python train.py --num_hidden_layers=14 --d_shared_expert=128 --routed_scale=1.0 --n_groups=8 --norm="rmsnorm" --norm_place="pre" --positions="rope" --tie_word_embeddings=false --extras=["capped logits"] --init_std_o=0.0 --learning_rate=0.00175 --schedule="cos" --batch_tokens=[65536, 131072, 196608] --max_seq_len=256 --doc_mask=true
Below are experts of layer 10 (counted from 0) of a mixture-of-experts language model. Rows are named router (the router's row for the expert), down (a neuron's output weights, with its number) and show model dimensions 40-79. Each number is 500 + 25 x the weight over its row's rms, rounded and kept within 0 to 999. Numbers have three digits each.
Before each expert's rows: "raises" lists some tokens whose logits its average output raises strongly, later layers aside; "comes before" lists some tokens at least twice as common just after its tokens as in all text. This comes from a sample of Wikipedia text that the model never trained on. Tokens count by the router's weight.

# expert 65
raises: " one", " a", " the"
comes before: " the", " a", " an", " 19", " which", " New"
router:488526499501471534548474513468474517483498468468500503530502487448505475490477508483473465539504493523477484480478509481
down0:496488532490507494509501536532487515507510472526520458501498497526546536559505489503499522475473466495511469455491508528
down1:479521506513432520485474480492513461517513509492512498505505495481522474499520496474509441518544492545441480516516511494
down2:547531486455521500514499470501509513460514494518513486537461492487482484529506510511494534497536493533496488533449487488
down3:477479541490524500521485504493513524484510459459546501510491501502497424536543489467542494522522506477495505565490487496
down4:516495476516532505508490501552501544485447519525480537500555523454509454481499525498495523536515483471499504536493514520
down5:485419481491525529488495457514508503506458523466443518483537542519511468520505518487486523482513579490530518508520511464
down6:499475510498466537508484461509540475514467488501465468472507508545505473509482495452506511484513483535464485501487530503
down7:506469501498532546447512562524500505538496517548519459483540532516488529513500511492493502491469498534497501457537495561
down8:505494571482486497524553508477492481501525473534459526487476512481503556506483520516472458501465479482530490503465506479
down9:496474479482504455460466488526452510426544509500534464518504461491498541557489504481570503503512516506469459478460549518
down10:500483505487474491548509516476510495477503484527521491520493493513522476508557525528485479517455531482460500484484536500
down11:479534498480482458480482509512491449475465471528487491507522469563467457517532482490500531514500494506478482492520459503
down12:487522478485484494553506496546514481507480509491496524493501463487523531513527474530478480497495500456472511474499521482
down13:526503473523480501511497548503483480496477517518474493445540489512463496520497459482531531529450531490516480506547498478
down14:461548492513488477514491485501511511489487504501485509525533465577573468486509484490496459534493515530468477530519521442
down15:475549463472490489459519498521536488513508545519474455502521500455469483455486502541516507469520458485496504502534477493
down16:485474510478501505485490464519530493492507473528505492505496552493494540484513538489511484496475514472497483502508525491
down17:512493478512518513481572534501491492516530494523512427511483468507510496481473540510480503485487482462520549515486495477
down18:491516538517470522510498513564487502513516510443500559529490499548469526522556501531486483490537430507524505501505524502
down19:485549469456524484472482525539524501498485530536490531493507487478536533468543527465509488510501549473500484475525487465
down20:496508527519482497457483487508506461496492517521529462447507472480486504507514530488499496501497487529520523500509501468
down21:488470516479517533491474543510498532512486515459483471488474473555539488476472535506466516498463508477463519511526489446
down22:477513499488481478527499512503528491506528540498519494515460513539497554515477508488479482497508503483512530470506503489
down23:516480445519499516497548536518450527511523500498452428482506527499511502495528503500495502451488551489510509482510527524
down24:456477522520507485505486469544514485481474556477531470497494499529509528490542479492508495491500575527475498506534501477
down25:490483482507519489529494454492467452478491478521461455478529489524528519506515494473509485496490444503471533468492469481
down26:543524501522506498475473504499512508484548466453537528517493456494499489479474482522515518477479473481523529536518519501
down27:508512501501489486492484499517501488501496486478504550486488526510491483508513510503514516471484460493552495511454472573
down28:498442500512515499488504508562524465518541518524485490457512471491487544511471525492524488524520536483516522453522498493
down29:508527522553526499451508485494482480490497515524515491509517532485503546540515464479539485486542553514536483509445506497
down30:500469531478501488479502529515503495484488449504452476481518574524478553522518487503522527478453505486509499500474493488
down31:514516509531516493437488514542494480500472511510471507449512514514478510533477483492515521526445523541543520501475473522
down32:539486506476501516532485494523513504480504540487518553515476481496473509467537463509493522503482463479459497525480516481
down33:499532518462516532505488439499481486487452494476513513474477461492479502487507477442499518518501493542518521500480488554
down34:505463470512481510508532523481512508505506513493488474455496503521496491478482458511473520474485606481487514489544528482
down35:482454484533516493513496499499506493478581491486495466495503518545511496461492569494460498483507484488518467510502549524
down36:466523530477481507470482491496558474472479476500517498499528549510524502560501488486496509501502555509497529510504484538
down37:490519471494475461502524503512488515494515465446514501496458527466497484496483537564461516540499517510494526516471522521
down38:519463518567515510489502496481541540524483524532475512477502498529516527503480467527490534483557497485507468513517483469
down39:521493483511479470503515526491523498523530512527487514557542506489491467533484475517474495517522514439519491480525521530
down40:491511532483513500524464507488508507481519495494460529525500523522479555527478510484522505457463537507511517494501501494
down41:505521494494456512510444449508555523471503473487509522537479491478504519515501516496487484492532510505481467488508509479
down42:511492517504535499481576495488484530504517487494505474515493463501490551451497520496534503572539526505486494493511501503
down43:456477490521461465507509482489497516520467468477516516498480527477515547507509541527479479500490484524543542519514484536
down44:478514501515484478530520481515512506465497500475483482495493537475495472458487549466566495463478491508495473488497443505
down45:536480502508542484478561449479509457489480472469517480480468505517493511513519503467529495452487476501514477484495479524
down46:513511491479530511478484479477512538492515497493497522526491512492494474535510573515516509545538539462478474486516555534
down47:519464455521502484439491497508473468529495538471444479519487504496503473549487482501507515510500501509526513479468543476
down48:508493521520506503502490481471507547510520504490494510499476493505493514462513503485497550530474506499518508455452535535
down49:506468489529472542541507528510520510501507502506469469476504468485494478551462436497521506444503460488502480502498468521
down50:491522528513448527470499484514548490541498492496502492527468473521510485486516489492453462508472528535482531507530475481
down51:564486456439505474513553518496499505530478493469507510520458552496471487439500492481516540478498465538520498538451516507
down52:524498507519520499500493497497458505521490486502474550495523543532517471472539497536471522490504525514495523492524521491
down53:520524518523501518496492485514508509507509492476472519486533536509477485516533461461474474493526535505522518487482531494
down54:505527510485506494532495478522525479511493472482520484514471490511492500514489524476475497533534510478491533507488502527
down55:487510457487486505465467504550530524460511530540502460460524493504568481462508461444519513504496495522512489520499501499
down56:556513496541497464527526502495513484479493533487480512530516514469562496497548487507515518487526469520524495489494536487
down57:519492514473518488534517509513473503534538479486449521494496500506507515525462455529461462444499532497519487454524461519
down58:548507512519509494479514497469494517518473517500472476514488481494495530507469532508481484463503495567480521520501517503
down59:520495524484454487524525493506495513543496480504524537511502519501487538473481499488485528480488527464501530511523477485
down60:504476507556460481485475490507486506520492515491508486481502545478472518521499478533491488510503507450506518473538473506
down61:528492525495467520551483488493540495518516494477470582528559533515527534517489505526467468491493537464525507531493476510
down62:503494498487475508495437484505501473513506553505503462534516471548527532512485476488500500488497480474483485500507548491
down63:487528504468541476500477513496523530508510473512509507502482453519423505553528478512464535500521520502508536518498453453

# expert 72
raises: "ology", "house", "op"
comes before: "\n", "|", " The", "-", " He", "F"
router:526492463484486494529485474477460537492509469492500544511505474484496490482489485509494468512507490521505491476502554483
down0:474551451499454511467480495508515472508500488510525486484524539484535469513553499490453528509497533520472491495521503551
down1:514493512512481476516498461501551499516496497493511452491501504444474487500499486516519432472468480510488517505524451492
down2:483501521490499488446490494501479485471543481473519494473497506507518540530489479499537505506495464524464491498544515491
down3:440539499493458540498469550518462506487511579501485467518487473520513477464519487477524515483483504465506495492496477486
down4:504503472473512501491490476518495479505445518510502484507495472503470502538471459453485496542520551507488452556498501511
down5:484527548523475519497520494476490468459524494489510441489469541456486472486504474495497454516552470473543528518531481482
down6:500522499480496499484469500483523501487511494495490500487539522482500511495468512475498484496529507486508539505486496506
down7:518504534471530495478530506525461494433462541514484505497443501481483534471487517455473500482497518523501530511515509498
down8:509481484520527509510468491508516522507547466521491536509502465520510514511504490522500502529486518503491517502545498425
down9:495531509460467443515479502494510536483532500526494495489498487520498507533485509465469541489505520491475517466470493493
down10:469476515490488416491514506525528462465461516530523535486526495484522541502424511526542568519506504477500500526489483475
down11:463531489515478516491507510515475493498471484492465491507482488546504490469491482491494475492494518479495513471494488498
down12:519467533520468507556512500516501530508482571502513478517476502543557492527506462524492542537515558514487515512487549499
down13:501483472543547527491506524477510520529493486473534505483523528534514513495475487508522516518549497489493482514488553515
down14:505471524483484504504472493520482537502514509531505514521464525499530542489480503521512448499493517492437512489554498480
down15:483513522537508526491502501468510472483565514516532489530522521535477490539525548523515509465507532485545536515511506473
down16:498503504478501461471451466492444498531558497549499525486492507494481471514511460522491532519515468462438496482538506474
down17:477485485493528543523490504473529513477485490466502517527529471481511483474504490506537482535500521512529527492471512519
down18:506507474503520511510479513511503498498501474515503513528496525482480472501528511524489511529464526476500496497512502501
down19:498486524478489487498498487536465458497528525496499516481490481517492460523514503498515455516487535488504484505482507533
down20:536499518503508512520556500490527496493549475522504502496507508489472508450502533515521461489512519496533517507502527494
down21:544452498468482508504501500494515496499483492522489472481517545469514494463510492446547485463471488447514442479454482529
down22:453520462528478472500467486515483478486509501500537489526509458489508486497454524520518482486499510472514484492502513501
down23:452476531475523469492487519460518483479496506508547520493505469461524492498480509532498505486496522505505480494522480490
down24:517539543476494511522519492500464467510447507502539454476480518493496514458499505516504504459476527480503531457495503525
down25:551505493491524490489537510489492476515518506476481522504481519504550473501523514486508533455489476521545476526520463500
down26:501497513508500492527528479501530509498482453491509518560512488479525456543479515522537432486444487504503538529499503522
down27:498487502509495520507522492494508512526515475480496537488455479476514463525553494460464533524516496521476517528475534491
down28:489516526512496512452552494478504517518502509483504473508425512507482532528534526514512528520562501517497515487488486486
down29:467491522546474524545482465443469529499484507464467447513535492516458559474521464462490520499526488493517501504481539547
down30:472522522464494516520509481472541481526490523529500482543505497503478468533492483477480508518530526491484506477508528493
down31:511448488511500501482507466535481481530551543545530478494513500531476491540506491489528487479460515493544496552506485494
down32:533518516486495429502508472498505511475501516481470500487505488510498494475498532486485498457462476536489543483526503457
down33:473517467530505506464494478526509532509501491548475478528459489516470451482497510500473488497506544533520518512511493490
down34:469531499486502464515480538474490448497491494508516461481487494484499475487528451508480497498485518461488506457507451477
down35:458509499479486572485529464496519500527506476488537492516488484514500484555543518466498484516464530513499506494533495482
down36:508504467531503493487469491478464510511526507519469497487485495488508485480499497505518459495501508513562472497467514462
down37:508474527514509544475489481497536487547464474503457491505549535523475496497515508461523474474488513484530516476547504498
down38:503490445503498477533471500515486496476514520455460476478488454469521516499487504515477492486535513528525535460499480499
down39:499452536479463520529504510464473495511444542524490542470490520517486469474510451508515516503486492508498550505528527501
down40:482475533534513515520489485528537512523481497516468502485504466510457503505532462512488485531525490522503519551463495476
down41:493477483489476447516506511551504490489461444467447530482481529569440496517457473488532517508521488470501539505516512534
down42:493531490518511532519503501482522467525517503488499502500464479505505521510504529482518514466547482510518532492501477491
down43:500541444532489506479505508528506516501552472479512518467537466507465472540518493500495520448486477549490493509486501500
down44:482482535483450499533508499499540484513471533492528524490492492515478495457458499462514523493489496489493509529458504487
down45:492499533494522463475505491487516546504512500515465515528473485513536502501515491504489508515470532545472519497534500490
down46:481459492513519495516469520535491505460435487468455496482517512498466497513473491499485501507495523490487480483488515513
down47:504501523499490526488542541472548486473490471463486517473498477510480492533508534503537456520424490505523497501522459505
down48:484530541436506481490526457461501474502469475521529461481514560491481495484538470511497511473512522495483479452494506463
down49:460530564457492518503516444444491485498506546442517494509505535510512470529467485485516513516494454489510483483525522548
down50:539507512543435509503524505557488497477469486506487546468554508507508456475496469511514451516529467480547493457460510511
down51:482494530502529484454464518491485481533547524534471512502502528552465512515490499519538474522499513502465509529554528489
down52:466485529528473493529501496505500483501463518527497483505448544534527520524492520508492491471485488461489469491522511518
down53:521513481468534514507489461508484490489500512474484471457529493512467447477529513535491489518470493524491525493488531520
down54:469492505530535516508501477529532469489530475518475529562514507490508492544550541476518468478503469513483496539498523500
down55:489530508522513497497483520479488488515508546489477491503505469507494491514509533503523470529515478491495527521516474528
down56:482495513506485492524463450503481464499502519525503467507470498510489478554483476497459527485503494507506490504503509487
down57:475501481557529466524517499466536514513504509507503499505522465498512506519496463500473519531505533469489502492540522521
down58:511514514493500510520522510459512510467477488437496512493498502524534450464510532525505488534527517472487477505527532559
down59:515525526499491515490502515540475490545543504506510473531556470489477505520490472516522497474505510533482497501477472471
down60:505479506502444490536556473531499433537520517536503507508522505475534505507503515545517503521483478523474472501514503461
down61:501538524568531478485525493520510513520535459516510483517508502536525526498504500500506484520478521525499484501540482523
down62:549483508521488529506428499507468442480494507489555482516504484468546484472504511478480493509472502508503517507558487523
down63:482482521523514498478514490456509507510489522478528514522521501516463474525494510541532483507549528511487507522488540512

# expert 76
raises: "ship", "es", "e"
comes before: ",", ".", " |", " of", " in", " and"
router:487523469486497537523469507469481500500463482491468512493492492498489502491468479501484488516517454538454480461451507487
down0:499478433516497465501485493494516509485477480516504455479503455530490488509500467515487501502502476482510469493505476484
down1:536536538499484527533495496511526525470499471470507548456527477492468517501517501465527505467529494498495497517459449501
down2:504454524481512459514524536491492558504509471460514536515470526513500510473482530509488509495471492534528527532533483508
down3:544480498508508495496502480558455466507467512551498494517494529463502512512541496509511472523469435508501518496525460489
down4:488542493508545471490527473537475486472492476475515499475475486446433533517550522530518464499536482487529524493472479505
down5:477462496483467470491516489475527490546488480497479459506519497535505482501522509500536486510526478533515508500481518461
down6:491468510511524485507513553507514497547484514466496535483538490500505472505510518474514502487481450527513533513536452500
down7:541525480523539485515442510498518510483454505503541508461448523482501473497538494477483502484531509524563507545468503473
down8:518505498489517489436480520465507537533482490482515486491494477484463461499503535495456514501527504480483518470468475503
down9:534544504538510495550540461520503494507512530470486540480519523492516492499476515457522502518508503542474475507488493522
down10:464512477515481474516471476518523484500473478541508474451459478464475492493492498446486528562540522487506442508502509465
down11:503488490552491471543501516504489508512517512555485496494498538483488476517533511545491514488517531526496534508499521510
down12:514513539477524526463518542516545462541511522516488466482516496527562507522483557517472524463564524477500505466550462516
down13:504503490511525510473502507490469541483457501497450521530519505509502497482506501527520479507476517532518545510497498526
down14:536507535513522524511522513499522567492445489490479464550523519509487551507471477528506499510504490505511542480510512529
down15:480518511483504522488482512476514514517484493526460498514462484485459486523465481485525488529451550502503487477455483516
down16:474497466467470475475546529508480497508444536501509506517502503437501535522508468498478542513503511550536489527481491497
down17:499472482504494485459499521520461537524497500480478500498466513497459493528473460493486537439458488441492524474495513527
down18:498433499504503534483505506528468537464506481506474539489538497470483554488543504552547527552500496516498465501489505521
down19:520493461476527498510520528522516473522540499511522523523536496503513515485522567491502540526498510476487518510510472546
down20:494478502521489469499494521459541499522483497506484551509493496507504530497517481524483504531467495497526510486504485481
down21:563525524507484506496472500557473529466472515487532471521531533515536503480504515522513495512506486501541544521542521488
down22:448536548505546445531479518463501537483537519459516510526503495481471473496539501460550495519504500473494491479501513503
down23:469517476485527470510492500493502491465521453483502521511500484516494493487552493502480461479499510498472517472540490529
down24:482463535541503472468550478481495494502493505476475474469500519468478486522480495495472494482485498499524486505486470480
down25:488504500476494470491510503489492549492497502499495461464442487504528544524519484491482478507469494436493504472528508549
down26:475511500498502525475518481508507489500473503457547525474459461513497467508523470472510509487448511494510492511491488505
down27:495500485520471460460500538476515541480522525514481558517510495489488485524500472506494469504511512456541506525516503494
down28:519488503500483500497485499550465487511498524531487512504456532499493501511489516471460493463514480496492511481474495536
down29:461511491492499468443523519518538494485525557486481486476510518499506516566515479512521526511512442543480515476486514457
down30:495560502530522484482474500512507488498521496539513486493503469460459483476491509481533492482495492517546537469511506519
down31:487434508489501504495507506480518551522493454533464514520492523494483482486494508504499454480458540518503492515460539493
down32:502480525517462520541480524533505519491485485517537526464464545509528478499510458502473543532500509482480495473477468514
down33:506550489499479508513473479491506545469454530474476470507513497503530473538481467492536536481486515547492523542491498547
down34:472512525506491472540457496503531471512516547480461534498543527482497480501534511552499470492455484543517485511532484490
down35:496503496545525513513488496489505511517540509485476516497488528513500523520492498558515466490481526525486518547470486548
down36:465509521475517484504463529525496462508457530489499518491454536505542525528509516516524503510554504529486504558541502511
down37:503503495494545491509492502511538546475514508478466513483492486514506487523460454496541534473513500554525514505499468523
down38:489533516494473503522494528493498539498496477506547525496458488467538500468512512475528457474514503461497519548474486514
down39:488527518502532526513519537489472487464509490506496500515507470501470471490472521517484532464504471500526524472503515530
down40:508526504520488480529513490446523516474513478546492460484470517489486507478536501487525507498470526495528509468489505511
down41:473500472514491472466481500456505551468486486512544466498472496479518514508490479453495483492456505485498515538437505518
down42:527486487509556460522430521441481514493454509504467548531501479481504513523464526470499547474558502489575507509498508501
down43:509508570521528473518464498506513470532509518510478518509528454531502544478435491502499457504496542551475511464495489531
down44:483478487524536492507520508534505483527529515437541546503487493462506512539476559490470556483453499493501473484519506465
down45:521516518484496552480515529516496493519476519502564494528520524532508494506512478523469527491481509535528524493520473452
down46:550460486509456498500504485528430469500550522507487516521481430565524510466498500508508553496470525458495510472539490476
down47:528506452496528507490455484492515456527494515498548512493446487502529508502445512501515479497534519504480494507517494502
down48:509513468467512517500471508488519490488514492498501535473516512465506440488498497476529544496520489473510519502512487489
down49:480503517499498504509483498459507486483521508498509529481489534524499516471460493501452520509495494499510489524484499543
down50:533465478525497471547516471485521516505545516522492474476441487469518472526493505545472482470488477502567506526493525456
down51:511476493480556515494467567508513452485474463473481516505495539479448479480520501498541476501518526510470500523516471505
down52:489501528472514541495564532484491531485483495467527532517486443500478490489512497495472498519466524536514492528476523528
down53:498525479508458489523492521507480528493495537486502498502478467482497470543483458476507455441468516500512501514504491480
down54:463462479539523517502514479472460520468492490488486474504471440451495497487507493504472531489480470526512513514498509543
down55:469457468512532501506537472509466532479504526502517482445535496519543515487459492480463497520499487506480516498528449502
down56:553476526495522539530522496519476510477493460515503480527494505492458478471498488525524513502505531465512527536491491504
down57:505527511465475501502493524492476462539466479511511507515481535492484541557485499489518476482503497526540531491456503532
down58:533482537522473456518537526507472477487530542489497521502503506500499483541465509485508534503476550472505494476554542497
down59:497524516529512494469498533476478513476505534533544474498527514500526517536522478524494482513491508502498521520484449539
down60:500475500479540461503457540477508539499515544553454508516556484511489507472500532510505543456527504510492551510485540521
down61:485513514482492483499497509546540533505515479500500487490521567508459504535507477497560541544459520485504516533558501442
down62:542530478462537533502503480515499523477485506488462458503500489490479509493491540487494497483476515472483525520446487482
down63:519544550551483504505514477521473509499496527485477467491493485517507518489532523523525484482499478507519500504462517498